From a checkpoint of a small mixture-of-experts model trained on Wikipedia: 65.7M parameters, 272 xIELU neurons an expert.
Below are experts of layer 6 (counted from 0) of a mixture-of-experts language model. Rows are named router (the router's row for the expert), up (a neuron's input weights, with its number), down (a neuron's output weights, with its number) and show model dimensions 0-255. Each number is 128 + 32 x the weight over its row's rms, rounded and kept within 0 to 255. Numbers have three digits each.
Before each expert's rows: "comes before" lists some tokens at least twice as common just after its tokens as in all text; "gets" lists some tokens that make up at least twice as much of what it gets as of all text. This comes from a sample of Wikipedia text that the model never trained on. Tokens count by the router's weight.

# expert 16
comes before: " be", " not", " the", " have", " been", " make"
gets: " to", " would", " can", " not", " have", " may"
router:118193174165142115130108108153141113110131183164167087160075132106154114129152000132081135078124105149150101107100170160092096172143181177075111163108130121111147169136122115091133074075172176093124095109129166085100168152158111095171086091128133193125122100134122075126170101083139080109122139144130062159140164154115104062106111124155125187117107151153137142132106154133151141130119144176119071146085142130146081151124157119135112127075130141112152152101168119106151157148117125117131118098143167126154099136111153196072167090147137104099111148086117155127149119163123064144087106073129108096143150069080129142104127059194123153209119096178136130179158100185150144128145151121195132151124162082150163130211090126167072132105153069123140170113142201152143119125103130
up1:163098081114147150136090075132128118136139161128124123121112124084176136114147084116139129112146107172133106174169068140073124192129115116077106118147195095040088130101115172128200132129123034120109095140126132132140139100156124148118103114174080081087184129116139110136178132079076070115147214171179135198146131094104142125106125109164098165118166150178111136103140124127120126170052110170111178115062111098118096216134124094102110148116107114101187112123084136163108122187143130138109169159109110095136121066092117139150127073125074160123117101132068111176145152147154096133171145163128172158134110124147123100098133072132063133108096149119112078171114174083187126104099122149134131104117109164088156133226180129136138140164166089145174155097116146132121114081116151
down1:112170134167173205073125107118141165132117130113129141153123143130151058110112091089167186118133117143155147196131118086118184124113141186082149107135079097053162103110114175156154171120153109112106068116109132147125139132142088108111206089100183085131109127117142180060109129094046121106123118133147150142180101060103141126091096131142105107096145153114102169066128176115136133131064151147106188112060140145118202125133107126084078135146095110096151107142125123201162136176158095096202149109154135136227094105093140103133118102154144187166098143140086147149134144169144079110116096152129122180131126118132113218146129179134139148109103068161133081174110122072157131119106147120152119105156094134148131113165099128090138137150131075109169145116184148134130139112113205
up2:132098106135110133187164162081103127104119195099085116167165116207128146087129162144132133144119113088109100120138100137177120143159156147158113080093069117131091163110123113151075118092071138078175187111161176096122116061111170134121120159118179139181200121160124169158091148099164138170152115186132179193123133076137055172151098111153102144185195108159118174108135083119133156148094127131108124162073133141157101096158105125138121101076130109121100126178143040142125128084133134113084131070153184146138205177157141052092140136137167123164094100105102100122169164134115105092150104095083091146096162171107151085090097123063171156122193110095108131108071126103154118060108173136126127098124105147112134145104129137106121153109121143091089154103097150116074125087122159
down2:082071101131117134101108147145187087115133120172100127134128115160177141196112102105161182162164119174136173105132096118126107101115217131137107118076161161162137102143117097111136115108085130152104175138063161124072142137074113121122091090100164135202115125154143101100177129119223113158148136122117090130126108144148118197126108148145078190096118102136199116137133095160131138142145115120096109126151112098146103184121092185168122104062116124141095205148157152167168147177105142129109118089157169111166140138160125111122162137136127135165119165111127130111075183081147143141155134116168156098145158157165195123110175132156152115101164163048145208151129133129189073124115098084215126092120099184125127068125140122137084084138153107110117120208081131081154078120101156

# expert 18
comes before: " the", " ", " a", " his", " this", " its"
gets: " in", " on", " at", " from", " by", " In"
router:140208097158119127108114105171140134130160156150168097163068136117125163136101115134116128180127117088121078138094130163111137142132118151080088118138134132148139121112143133069171072108134149118182124149124187127135180146188142118165100154134154122103128146123104121156172108107120057204116099116120119098115169105083096113091141065155139118095160121194118096177080171174080167138097122170172179134161155153173102176104185122109125158081132163088084151096152104053139179093107082138101131115189151157093125133143085062084176121098120074080099069075131106150141065103129110124067139129114095112145105130077125139127078078130110161132071137137148084090093169149156189114121167106137149171147057121178072148120138128193133164125127104149110150164112158134089155073068151
up1:099105159085089184179167104203107158110102116110146182094145141184167133120150161136094092143102147167136093131091152101120145126142131122235081125133182117156113133097123136100129132121118096099137136091122131163145135135129141224169125159162167086219160175154184171094146112159164064135143119173097132063093073107053142117197132149097094104132111116176090132119155116158149095104145096142169160143155123117125149139101144130174129115140166136167139119121155140154080206187148138090078151178117143114102111068092121083101136172070130137137135136092110064140114086136062046202125132148114149100175125175110151093076126191143166121133182129128108118101079108140117147111114114113140123119112085129157163139137158121112174114177170155111091116094112152122157106134165098
down1:117097137120116097126108134144104108156118119103139080151119123155157110106099159123155076077182122115157098123114119124134141116159061075175121136138064112180149095127136127150166073174157138143109134118125154123105124112075240077111104092156141127082097156094082163134119119123093106110155136185199106146125157179075124121072122094139154078096148129159112098194141129099117132184118066107084112129102158113153110180120091143078159119141164201074120153107101123147078203128151088182129152038092122148112126101161143113090126149157107131107120163158143138135079107146117131076108132097162092217128139175144156145164118141106090193104143141137116100106119158087123206114135135140169188125147126131113120093094172172112155161157192140103154129082160118156098107211140201
up2:116117084078129115116148132073120180129110108102120122111167126178137191137093120145120098148164117152099153077159148174144104134097106099151141118109064095144132102117117146141126103155057105106142108128104099146065064134132099109093148123181098177155122133088124192117065104165204126120185221112072145132119077123117127075094088154112085126168154138102176126060109170141081113081140146088158152092117090051142141128170126081132114158120097145155128128111186141170111118134074141099144112210156092132124084134153146146117158109140076110131181126177116090168134142115146193157149099130149159161132148135216156123151132131136064116160132090162120125173086041178143153072129121149098156134133147070168078101109098146176128143162100120126136120113180179134135171079133157
down2:167091147114138110067163076089147077114113098123130123117135120139084177189126097135082128161097169156151111097123176141080145141118160084148135172060100096125132091089158199189129165117119177158141170151068114128113141157139094116167179171184076126086108131109139127078152099136107163093135102164077143129175145124138138115122152116146155212161104123116144124075179173136141100103099136115107110163233127088108086093108128123138101139101179078101109112121166159112133120126107102154176096075137167139160144156114163146150080156121130156100088157124119136155070139081160145129143163092107059148167173147128118122112134049053124075160155079148098127162137070159178094156160117102106192128157146074034098133107129100128143100127140146138114110085153110130155085153081115

# expert 9
comes before: "\n", " ", " |", " The", " —", " is"
gets: ")", ";", " |", ".", "\"", " ="
router:099180158119091090104108088191128139196111138187111142128129136074083128072144092126087190063177102138104081104129136152134109130174162115079165097175158135118127149156133081099126089087069133103141092161149141174143163151098148137144090119175133153167125140133100141190123104090167116147132073076143145187076144125103156062140088083188094173080124116155086115173113102178153138144118119180159130141137143101134103114083160113159203147115115107113121193107113113071135167081109107106086177076132135127123096064165111155085127133104059135078106130063166089148154139112077114110118096077112108157125180124078098147126089080189161120145080136125144098157112117133084163144126143179175101139142160140098103140120100151104132161096195106086095132134147185163104119138090161
up1:127122084130102150108141136177163141133167136170122145115148009101128130102105096093117115149163135156163183076115139156075146135119178178136167169121090129160090151144144138146110118034136089066118101101177132143172132148168084162118118051144131131117155112096136147102132152139157165046176157123080117146143135121108173137140132104130180144125093144152097079182121084114165130137082127175118119104131147133082075130100138111166178138130108140103174138101182125115106173142119127149141088109156119114149162116110140144085084082130068101125180094096154149172152122123086129190065101116103102127165162124213111073170135176112135115109112137179059125179122138140024156135163130138134136176127144162145137084182144143145094136175130076103158180107162168198094157143148117
down1:134114097145083091124146166166103106097154173150182156141189080184110123136076173068162107065106113127123123118185122139114138122130137179108163075144097128164057098117136117148083137141201142129122165151091101092113175120144215138178146114154185084093125150147130141071123140210164171130123127115107190131206132073117087160104146163086161151105111074185173111107105117101140131087088155137143160126092151118121145170135133127128134126153173100091112118132123134115088132118170149158138137067143140157135119144126101132090125137139114151131068119156114118134067168117146140126111148098069091125124088143119086166216162137052199122159162083131127161076102101197043140120102118137107124136133117165190115135135073155095152149070136147132098172124141162106135205129117134
up2:231135193152138131111102167115125129104091214091172202129179112122112094106194084159123105126115192133121228094130143146132109115159138100085098169133159125146111106082103106143161117151144141142164189189121091105138187114139111126103161119150068161136178088146113088138166137155078190152108183103137095147112079136098125165086154114157124137138103127149121162074105087083096149091127157191073126129105155090112163111124085113132138181144193117144157151136140105119115097090174105131103131152145132134158131116163108168068132134118136105078062129088072149145120068181127121114095139150106083100061146157145102143138135068167149099133180150036153085087125114144081149131100103135093138172166137164105160147112140093145172130147110135174158161146147159136112125122082128
down2:092150080217142134094066086153136227169059120111151112129079138109128189149160151148109149184160085098092126111111111134156127155103127130080176128132078115115123125140064067147064071159075151161111093115138100169091113175112122150156130113120100135152169121114135126182133146098141132132095114100141114126130155130097152192134129081077108128130109114153119138088185144065111055039088144111081125129144155120165125122100121146109147129208081125095116128051130159126108088173114134098108162134112121123120094114116167078156095142140141061110118199173086123151099154150154097137176114091120120108108163155115123155096211159121151157164123124154148126112128135051120163153150069151113124118105152151115147126115086054105088111142079115194108178120148190123135140130097104

# expert 8
comes before: " the", " he", " and", " which", " it", " but"
gets: ",", " that", " and", " which", " when", " where"
router:135214102160128092135123105139117112141120153143118096176087139113074145122117088125097138137114138121119070156111173129153108071098131116078109128128148110117077128159143083123142079098097117140134129139088164155107189135153170080159162103195092144151149150185113057137123099141197047186120055142153131128111144181136171127117146077125127150121106154135060086134115077104106151166113105089140090136139080206141117147110167148148162128153109189115071200059140094074132152079129127082151130087161139083147068077128057101133172162094149106079118109092137100123156117173167101126129082051180115149112127131084146117138109152140132102157071100158154090132163096163197112092150151149143158095189099104108139108109083145176147151171140121136099079121149163144093124133106119
up1:132096088115188139119147139150044095181198135157111080112152114167174153087131133082146081135176096157117201120124138153167134044156143167115138096133166199168089102155165074139062104100137076106141187126146135140106088156069106184121120135083191149149172075129085195137177168111090117094134132071183164137101137113129103096119133111195103138094117119121136184152159156101129125117131125181146158147177112141132089127102161150135109153136160101128131129137126156102152168171135086110141135131164108193136173086121124065134095121090156102184158099142160140103155060141163098089104139111094149130165106143114133153124160155140166132099124135143115114146108139078143122089080191085192200153131158121118111148091174137127113066128151191096104151114073101154106115102122081
down1:144168112180079099137082113078104107124183197121138118117147095153111153132164078098149115153090154120143143167113180118108098086090125093114130135098124124135076093166116149164137173150133071166081123126143077126171110113063140085122144080152120113096194161158168132132143156108153116142189153186098143114111106128130163121151076167139109159131167117102114207132149154151136160164139166131150194165178137127097082171137124134101148126147106139086136155045136142112110141179153158111133131107139150118079099204120060088104144163160168108102153143129130189148125109128042192093161137080086112144164070124144151158113146146132172124123148117082165129096149166216104104149117124106103118087185081147093111194168114096167062097072122141157141108119084190076143145127155099
up2:101118142121127147093160118121075162152089130187144121114158144074120179161193122079156147147121112147112098168135184173181164149143130142175170093103151120162119082113079141080119112154093134105135146110134149118132124108121150083116155120145121095194158150106122205047077104130111167130111191109148104114134098071113081115094068137181100120116128112150139131093103108184112126122163125128149166146136148173168104124102158121130115123155130161101141149115099191136126106075117119143110127104065109055175136105109058144122143064070184126120061173160160125131087109089156132157152166147136143092132133084186146142144131140085072149106152110199113105108177150116175193141178105057094122106108178101128100144113081131135114134182150114039169122099128143119130194057082159
down2:110157121187109065139212113130111072136081121148154107127165135125214111106081112146129097143192178158133164117097191167123052096108120172153184192108173162107149105157146159154167160140057119121074121139143134136128157185118102152078154159138129135170090075083130082185167133143143108152088150094100109134137194105202119124160154141130067118138154127137101156180097136146065095142094117096163127114105119172165123134130089153164138128090157066129135141072202167137096107152090125104133112183130160111109140147124098130130083166157061125076165107105119080133133183155083148126142128159103083133156145142122084159110108157131141193134105114102124119185106105096111075125123132151131178153112160138182101150087082155128130118149177168130161143176151156156136086182118095

# expert 21
comes before: "1", "2", "3", " |", "4", "5"
gets: " ", "   ", "  "
router:088152133152111098125126109141119150136117141137117169178080126174153124132192098092106148140114117116148064115100120160143052105117117129103082153074138176078105160145168045136160123068112129121163121160092181119115201172175162114138094192143139183115169160103166132104144062141160076134157126134103152174115109096125127076116166098127131159138129106176085108182119127102102099121121109102127155075126109148185071140079169148135124131139127105124079155116171125136104160129120091108126151051178127087142117076107124117120161116097126068140105070036150113053191129131079096144075144084106143143109146125090107155073136082193097133109087105130140126150168091181175152068117163099155194110172142103154144143127159119177122121120098110144043127152114159154121133151075123
up1:144112094151126102158152067142096117146145124091118142157086090167106167178090123162156100119130106128169185133150092157198123087152119140136120157094151167177141112089149074163081153101107105191125119082141147081119122170111114124121157104130071176181184118139168089188156143048092129146137123150111093092093069125160127107119152100103114121135149157146118126100181060131150125153164151151139142158120165133092096140133115113127140178111182107099059124065166134170092135065131141150114140075118103067084114120096159180142178136094155105203154152106065122157105094141081201130190182174116149069119104149089145139125148124071067157172088134120135128146079097079084151126092156140077127091105130154139095065169138148130120146126153136097094138073155155159126124179168089
down1:080139119084106079084095100145130168076111129144126081127115117088103144090165094153116159131169140152143156185120168122108110095095113154199101110137128164144190136152111128117125140118120112072124135151171088127143104131106027140175101173137164162137099116086126173143164074097072183131132133107171141109130115140130156144057124144126144144069153082089148139145110126157116099095068157085119109067139140097170121110106142144132139140118144164076130141141057128118166130178167169088172202136104106140072138106143134132089135161165157178069150172128096169064162169034156080154134125102079124162150106182149153103083125134120115162147119128152148094163128086136170168127149104090189106122111154090129163080092083093062079083138078077090144147122131102110062148176124120
up2:103136159163129145104129167132117190156099093109180133163127120074123084116146136133158128111105156114153137151099173117088108185151178077122144087155129069134091163140078091150151141092162154040166145138179165120128093118081112138092130103128112119157108220134154132085105145080113172129083147137132180139183086194071173112140147138070107110137164130104190113120127148167112200114145096156092124156111114186133170119121157152115096086152097183061114128046125137093123090103102159157151114130158089104133162218115152138136152171080145147114104090166124097102127107113131123093170105127179180159188141116162095145164112122139112159093106112152104147104071133157113211123143116096146158140149167140108147079144117072198161147105142118081078093139153049115155111131150120
down2:132101072089074167116079153179080120138142179118128114119131134072130105219111114134170122145066184149131170124112139135136155072136191088092104137128074134150135149109132103127114082112083138189111167154172159134180097115115116157129140083134056177163128175139116181119110129158124134143133072155147135115038168163158140157187125108113082077180129182091147173055105114099127134089105100127141157110107170090181099077116159200134128181103155090110109122165043166122096110166159163105188133131110103106103086138136159122147109134117072206133117121185126104122154082055142167117132140137133157047103156149134095098156118131107113135155102175134107108163141127134132122123102124179175148146167135160118176140117147143116162122134115147199180153111161115146167115119146104

# expert 14
comes before: " ", "s", " \"", " The", "N", " A"
gets: ":", " |", " –", " -", "'", " \""
router:121171169147137156108100058164156173131123163196117117131103173103085137131167062169118130147131120118140114106061169138160084118108170119076070153097138146140149175177149089125168102082132140145130067146104165136118197169142137135134147148119123167121126121121092090156168119115170088152083109077142114124173127163126116108095065076151054175115135128165100126156079151103144145076102133157150146120131101148146079120108173157150206137148129128134088173080145087145157121138111079125080167080156179113157088089122129095111143129141125174081120118095120132126111114142079119154115158074129101098114142106057135141089077084164092195124088151078088099115152099127132174053117156125199182133128137124092180142175100137175153154107180074129132146147161228130112174124126151
up1:080123089227151128134143095114108119137076134178130130136152120140163169157166118104133118118147128116148091155119167152068192138141143115092094082148111123159089118141074064155162128131114111120143123154113112159110162180086140048110147123118122115112125195091099105165131139116113143097097140043055094133183036183154134041121121139092092086135141094133165034128192161121080140083063126143135147154121133126128126109138136141169136130132117077117116083100117089124138095126132094109115168120118151158138166169106122126149139159144110156174102140130116114136069129147128108169097144133206049039083130139141152129099122169204103069140146106157145135106124148103080112078171109153097170192094118116073119106103083111110074136111133094144071158150140122118105146101150142
down1:145221141098119131114121113180130118202100158075107146107088154105171119138091120103120080080165074119108138110089056076132136136093136124154189170157134135128154141083166130091161139119146150190156112158149106129140171111133129106068154204165134156125093118076179134127181096103091141190164068137157149124152174124120195181134165173128085137140094119112112150114117114165105114089104129124091175136142141099117108039100115098069174152138090096113129110095121141095101170152130132171153225155129139108094096123123123183107140131075092140120136098118126133107192157156170105128119095096076129167102087140065120140136129142119145117104184140135103139110127190111124100119111082123071107126166172074111089095125221142156115202168153186140127131097143146161095112152103131
up2:118145144062141238118161178140231121057139154170085102124051150125134113161086137063099066078181086125088122105086116108163136174132132076122080189101148103150124122114134112159124149133176110092095141129121131170117079157139211134133156137130098117163129112112112168073139141132093122177104146153160171156132169109148119152120127094166107098163114133173137090130104161118108163095134133101090157130150144124142174160124159110099137143139137084093106070121086089158127142141097154110103166111107101133132139156143104184154128116066120142037114119151180150134159126126100119100176145097065123132095105129082143122111197087180121149089041153162111127111135114087128089155131170090160045195165123122152096104106138104107111135123166141102120104124080087105152087145088105
down2:156161168152166100125071100066074086135154094075180095151130201147047135098107086156193113112102141121122126117197161155078150076129114139160085106156129166161135078157115054139119160163154105126137105168102150125095137099131152156165144109095103131081089185111104146139149101131104163126102134089059125126131120027152036154131173085087149067186099124149097111126153074148151106095106144116126161109098153102080123143149106093180117168150043116162204115167138127074114170139133144138137102144129116113103106164110137123155087158117148153091125105134124110132160148145069085155137110164148133171202170082139097069124087129125104115181123117068128171092150143087089095128120125140120104159145144094087123121183165127134140080130158121144149169136160081134127096102120139

# expert 3
comes before: " |", "0", ")", "–", "%", "5"
gets: "0", "1", "2", "3", "5", "4"
router:101212161130117100151149084154115126066098157111130115161096136125154107141124094144113104126153157080182086075078204134157118157085171143096157116140120133133137179115130127140167113044111124133181116155135184140121170160166142089180111118126127171085097116087133077159133103145130133173158094105159120104122141137109115120047091058110113182119127149167118139183074085158109115144133087151121121082069159147172160122105199149175165141134146204141105172073180134040166129134129136133085128108180124073140062165165115149057162159132093111125094136091086142145165068145201175149091091104137127164154136097127064118095144115149172127150072135134094136147147158139134125136136119099111179099111144138098130158148153096147082137095190116154149175166149118127121079125142106
up1:113161123105149133053136155136171113166087140117120118165088154119125192155069141111037111097090118192127150143166118132169172113135125229101107133086111160154080200078065108183155117137117120134133169050133119131063103134171120100115131115110111137133127150165163094196171146109188136178140135136150084104139147073158099106151135144109140068094124129111127115116149131083079130165123163112107146155153079165103143113120153139130163120134145122136100111100076150098160168176085086142147155099111160088146104134127135126152112110121110136085169128169174164114138086145140098137098100141150131164121112105110097099064106108137144064149127079101123132136146108171119112078164085117159067127078137172121081123179107071094205170109113142123090163118209136083123057154185180
down1:100138092121123133130090101103061162090145129115148110159091082099064145126128101063190127116156098107163134124156163105115130165092152048141137157156155160072155141116092147171063173113089140090151122143142180103157102135137114075163081167158130080138146159109110158123145122024076117128141137188098152153163126090134162138135106134130117129110137106095164145150129150147122094038077141153124144171101175124144137075062158132135117160092137163134231120140121130132098101129097186144094124029126119114097110154183123102158129131054150134096109091141182119099133142098116123175101143097192120160122131101157172108149147112121091163155102103146146149148200140189094120127124139073113112103104121145142124107134187048185110039155117106141143153121155129175119101135151112
up2:128152166141043079121146090136163121076156134180092193126145055178155092074130125113131161118112130115158158140105117120139167120118144116099152087188105160114110164078140065104089158166154072076087097149147184141114221209101157143142142059108149113200090076068133125095040129145146116096122153102118141084097137120140138129088137142139117124133146129135185166107164176203113126117090111165150119080129150130077086122156157087171139151113120145120130140136136175143057115101141160166175158096108124126117142089150080061147102151085179114192139175153169120089105089122103163135147103106145150162104105077113169141119135136127155127097156184124123121094139121111142109139110142144174093173107149100079163157152162117152094148162107114107072177159111181119166115166098131
down2:151079130180129140080149105157150094128140145152091095170084151128073100175123103122121098044120091167122186127122130164163087107078130123120098145118137131171105108121138165113137147130121177159075158096143096074148017159119126081119150146149124166115162079109140147118117128013134146113084115087164134104138148089116075179083114115119095129171182127084154069115128107125072125124197098132110135173148065099070138120106103107099126178146146150121132109078168150117087099125199122205173119093127136148152176138145130119135163118190106120147098116152125066113087134174128131088107106128178091102103071103133114165157100081089114108146120175142075107157128158070113140096166090133131105148123111112161059163165090129156122154134069137109126104100135127177075075154149148

# expert 5
comes before: "|", "-", "\n", "==", "The", "==="
gets: "\n", "==", "===", "====", " ===", " =="
router:172156164168116038125140100151143168149119238193130118174058120112083162138144084158082170092171119136142051096096141169144064103176124151084125129149149113093139107136160113083122146095112141110116093139102148149136111145150103142171091095194134155142114141109100108168133117155157098122085052121164154166087125114053117134077089112137070156076098148167100138161103096132199134126099075163171091139141127161130128129089194113121173164105138144137097214101159133039135111163112148128106127060175126109144100106126078113088130117115107109123125105109136118130149130098159103160113139101138135142085141114119122079076129106189134126110121117110101134127117142138159143100160158145127153131133129106109101131194134205215080124102167088116110155113156116180146132058096132
up1:188102187141125168157111136128121185137081128155101093185118195113153112131083188143137065084197104104081130127124112119105147112120130143100140081146113121194134148135064144148115137111098114131159110156156099117085115087135092181125187121120103139131086129170134134102183117118208114057165123127115121154154133200132100129189133175159152104111151129111120148134127151144111109038060113137070121139114128150163079174184123117159117146201133155175135156168126153136139132172098135152088144149102142099110168179132137032074170116179166091084176160103121124137137104152157180108135132130141133118190138184089119116092135111171151153135066151134049143123112106189124150178128133143150160143143143161159156082099177104102067118111153107115144104101077098067121120145104162
down1:174184131098149137130105109126106116147166114128091132168097109176079100109169133122157160094095084105168148164097128091075116136092102124116089179045158127082154117089105120089089160151121180131157124185129182114078095137094154132080176121153108119169154150144149119130173142126108206093136084136128050165048134158210101129151159140097184130144098107199183114082125091143066123175184133193154145103181189155116115140098177129102075104126143124104144122153111127170129094100107086130123131092114133199137111144138162135159047118128097162144116118138126076182142111143134127126163150075100058116066117093194123122155136106168137183131164151139130148087069111127118158088120132148114100128114136141109103135120171110142195091097130158172125174145071138113117141114128160
up2:136123116100155106187140130092150136134148152080123141163111113115129135144137153166098131133105132192118100097072150072134099155098109215094111146138202118172138161099112113213177186104090090153103147131143115173159106168099097127150112099121182096123156124193115122152096067146144055164099080089154197154170166121106110176143173097132158112123172171112083137130105108146133112141152139117116122119046129128039100189133145132155113115149163117174101141145164117154113087040076189136134175121135110140101136131139145167100153107072103093161071094150140141173134156145110176140170127087105227088160097124175123157087107117079153139133116147052141162135123096088139110138138139097145114144111117135146141062146085144198102102116126168142152116118142130163142117084107182
down2:097130131109092077067057083145120121155084135134170098165093113100171125132161165125200114151144156196147061099130109144097111177063108194154146122107101147102162123204146061152084066150152145142086119075117107166173159112130187111107188143101131176128144089119148133141102126147125168118147136125131054217126116118113046056091103136090191091101125113085133214147118114125104186126151100125053127122174128134169158155155147115145101121135097153093107074123097135127153157182185145147181100114098115129120086102110139111137170092162157132127146143124069101147148110139109099149106128154105121140102188080056091113106093166110109173129122107082131121122154135123175148111155143127111139165168136076165102159079137105122155137118130122097134122133169110093110098176160167

# expert 10
comes before: ".", "0", " |", "8", "5", "7"
gets: "0", "9", "8", "3", "5", "7"
router:115192121130089133177108118156061105111082167131103102142100142139098149125144100114054147090087150147095052104140156139084101086159138188112128088130122113114114146140100121112140129103130086104160133148103164116104134155152085115172180071192089125103184183139156132201166074170103102076111140138196156171102150234049110096147133121137133134172122159175105131185103168130131138122145087118135070106113088093114131122135108173115141105129125130166111158074120095109144103116122067104132125094169143134109159120098139133161170109122144105111099095146075133119255110148155105173136124124132106108105156095090161102083148087205112135155087112079135081116120112124139130121083144098191193137128086143123114140134139146149128181131169111127129113158090181113138096082072078
up1:142153178146135097170099105141152127133166148137103150129123162122105118144154083144076087127139127165147129121172138108228091086130090151119101109105210112114197131112108091116054129175097147142130118127074078176120054068154131103138127129128051152171130143070060171118123141102156100153117132136112116104049089184140080102152135143150137116175146127108131086073153152109121086152092150150107102102081110152162122165135158160129095103117119086148168135224175119132065169126095126167101130100154124080161156114149155149153132179122131124120149122144077159106056154145173187155076149081081132113124133191152137116144175121174103138136127148141138112074113124107076178107191122111126127125196177151144104159169069155138121131063168087114107176084130107150123107112156131
down1:116166141163118112046170155105070136105092067103142115134169122138167146104147112112180038145116166135163167122128146161091152138116108150110165123143113138187154141136110102107109134095100136102159056084172119090133077105114134157103118171116135137112165103097121146126107112110137141191150141143098120136135099175174125135093121124092069063110070120145124085115102118134083131133172159169154140144143104095118089157118141142136074115092135193124089177164127106111069149203045120130146157119114116119111122031127146171099085135116099181137107174062161117142230107165097114124105128106112143118045133086090106132131139119106094116188186164130148177078125140120097110103150128131158091099112184189133094098142068181131121135131131161143052120162130095095177106164158141
up2:087076070166127156093090104160122140143100159139120125181114078079054115156147153124131140142161141131157158109134142143154164115141175075092128055111123065118129092173097121092153144084141098137135114076094163140124104132130055107110093161121159173129135117114117198133033098192118103067115077131067085149118151124157059163166107182100086109149115135142194133067134129134165143154075116121130109101119126162096129148056157182134136152089167137163150159138108115151140131125197085142118071108112096168118175089068168081103177090109160125132153113121086165156117162089175174153166159121124120132068197088144115113139135135119162115169159154187122185127139120136148134139133168086186173139171066109126166143129143139134135091082135119155099143118125174114094170123117163
down2:073155089110190165098160087107116111093181150146068094192121131177064152130089066096138152133084137101105115105151097085129141118139152096150153080100122141072109155125097101075131135154119091150104153182166088129119142155113168124149148108084116145138127156150171155087145097131096159158092139102064178156155156105108133050098111140160102148123148132093213119109122098085087140133112115095154100140120114135168117166167078134128144090108132124123086095153085103102096138106115122145155120105187146136130108102186118122241103103148073108132137167163156154160098153095145114123152046136096159099142090148148118154108167146063142124161169120080144114053097134121098124089082088176137130107106176106165083166142121075048139113158106130098142174148137104075177055095111148

# expert 20
comes before: " |", ".", ",", ";", " JPL", " for"
gets: ".", "0", "9", "6", "5", " ·"
router:113233160141150118164151140176130101128154140176107150180071157153115131125180100111082143167120081115134084106076152154144102154142119123057143128099139124106157147154170082110163137054136119130208119182118187166120189169162117092137108138127118178122112131129110100173175059130160078118105097115124124181087109131075104102092109081153081196106133125196099140170065134184162090132152089121164084116131108155117128104078177111126169123133125122136074173081133071074144156088141113103073138063148144114132099092136116129099162103084115093087089111074134109132136143117135104157099114067121076121136166096087096101110097075199108148121086145143127101145122141164152199086142145124177161108141135127068149132132125123173094150104156095111091171140166162140102119132104147
up1:176130120095129078121158174148156171166178116103122107128161091184114151098146198112129103092105136107122126149118139192108178100153048105130148100177121170135148091168093077162202124146130155110114102086169163102150078129070092109128111094135127136085183113122147063121163128121141135153105131143108097127080116101063158147166131097099186139090096098124195186074107100094186081140105163092142185106094178127184071048112129147073093121076145118151094127103141139127137142105162143119125092064120143150156136150117144146147124126141077099099179098128165205133152146113134143142110182171137100134149097100066120152143095127182176129114109128107074131087109095123148144145096177112093199076164154104102100085066104135139130119131146123103090150133169112193137121106068134
down1:115041128121087210183122131120115184158099101089120116114186105159136126157113091095119102087169121131116084130165115094085133142088149098097123105069141149073078091168109129072183225085125181119107096201135155149148142149143110107113161170121125155136159117156137148167155159179104119158137125185143139071128123158097156092068105160180087089115112120156121124101104161095083148130085130164082116155083153120137128087139116120059193115122127120147110106202117108170175061093072126165141104086074086111106156118156149103120116097079106138141106181181142090152162119130116120122069120123129133140154172139092117185130102112142127114109091123140118104108143124150127115168131147102194152153169118101137141182093155139054165160078159164124172094151144155091148150131209125
up2:157096108151148124108149212198117074091148113148175112120195137113136067157137170108149046148162134139165096130142159102154105142167094087143184130129163114189113130115109099165097135177109113140121138121100143125122189091165101090133116125127136169105083158168157155195145122070154063126129073106184100128099151128149157141175151157110139111113116085188164108133088172100116128108154137093121163174121135153184154147134132150104150113065103117114105074092137083169127168197072161127174209193076107063154181150191094145150098120062127146119123114115109160158149153172144105153117170130114132099087140102155071172123158121143066135118177136122136174159041111161168145127154174098078124090166152132150146126095129126083125132090113121127109135145139132164129119107117185
down2:162164110082091185125138089158100133131122141145114104090147123162161146129066149151081083181161114100156186106143162092144093095139148149140113114132144115127140171108102062125095124153127156133114126174123075175183120154162148123126088117148155127149136166157154160100125144109098131171097120075115152083087078142161118125138120116172127134083111188162121165131152118075208045077162151097134117127148168135119125139127166153195190119109145120144024135169068116114077139100136122104140114167203113090071132048099107090099099104119062120085206150135144126142133073103136094149197142136152121063150073132088114109095124183158135155167129126108106105130126145065130178129069190130087118123176142127123086167174126119102133113130127158073154188158145143155129096160108114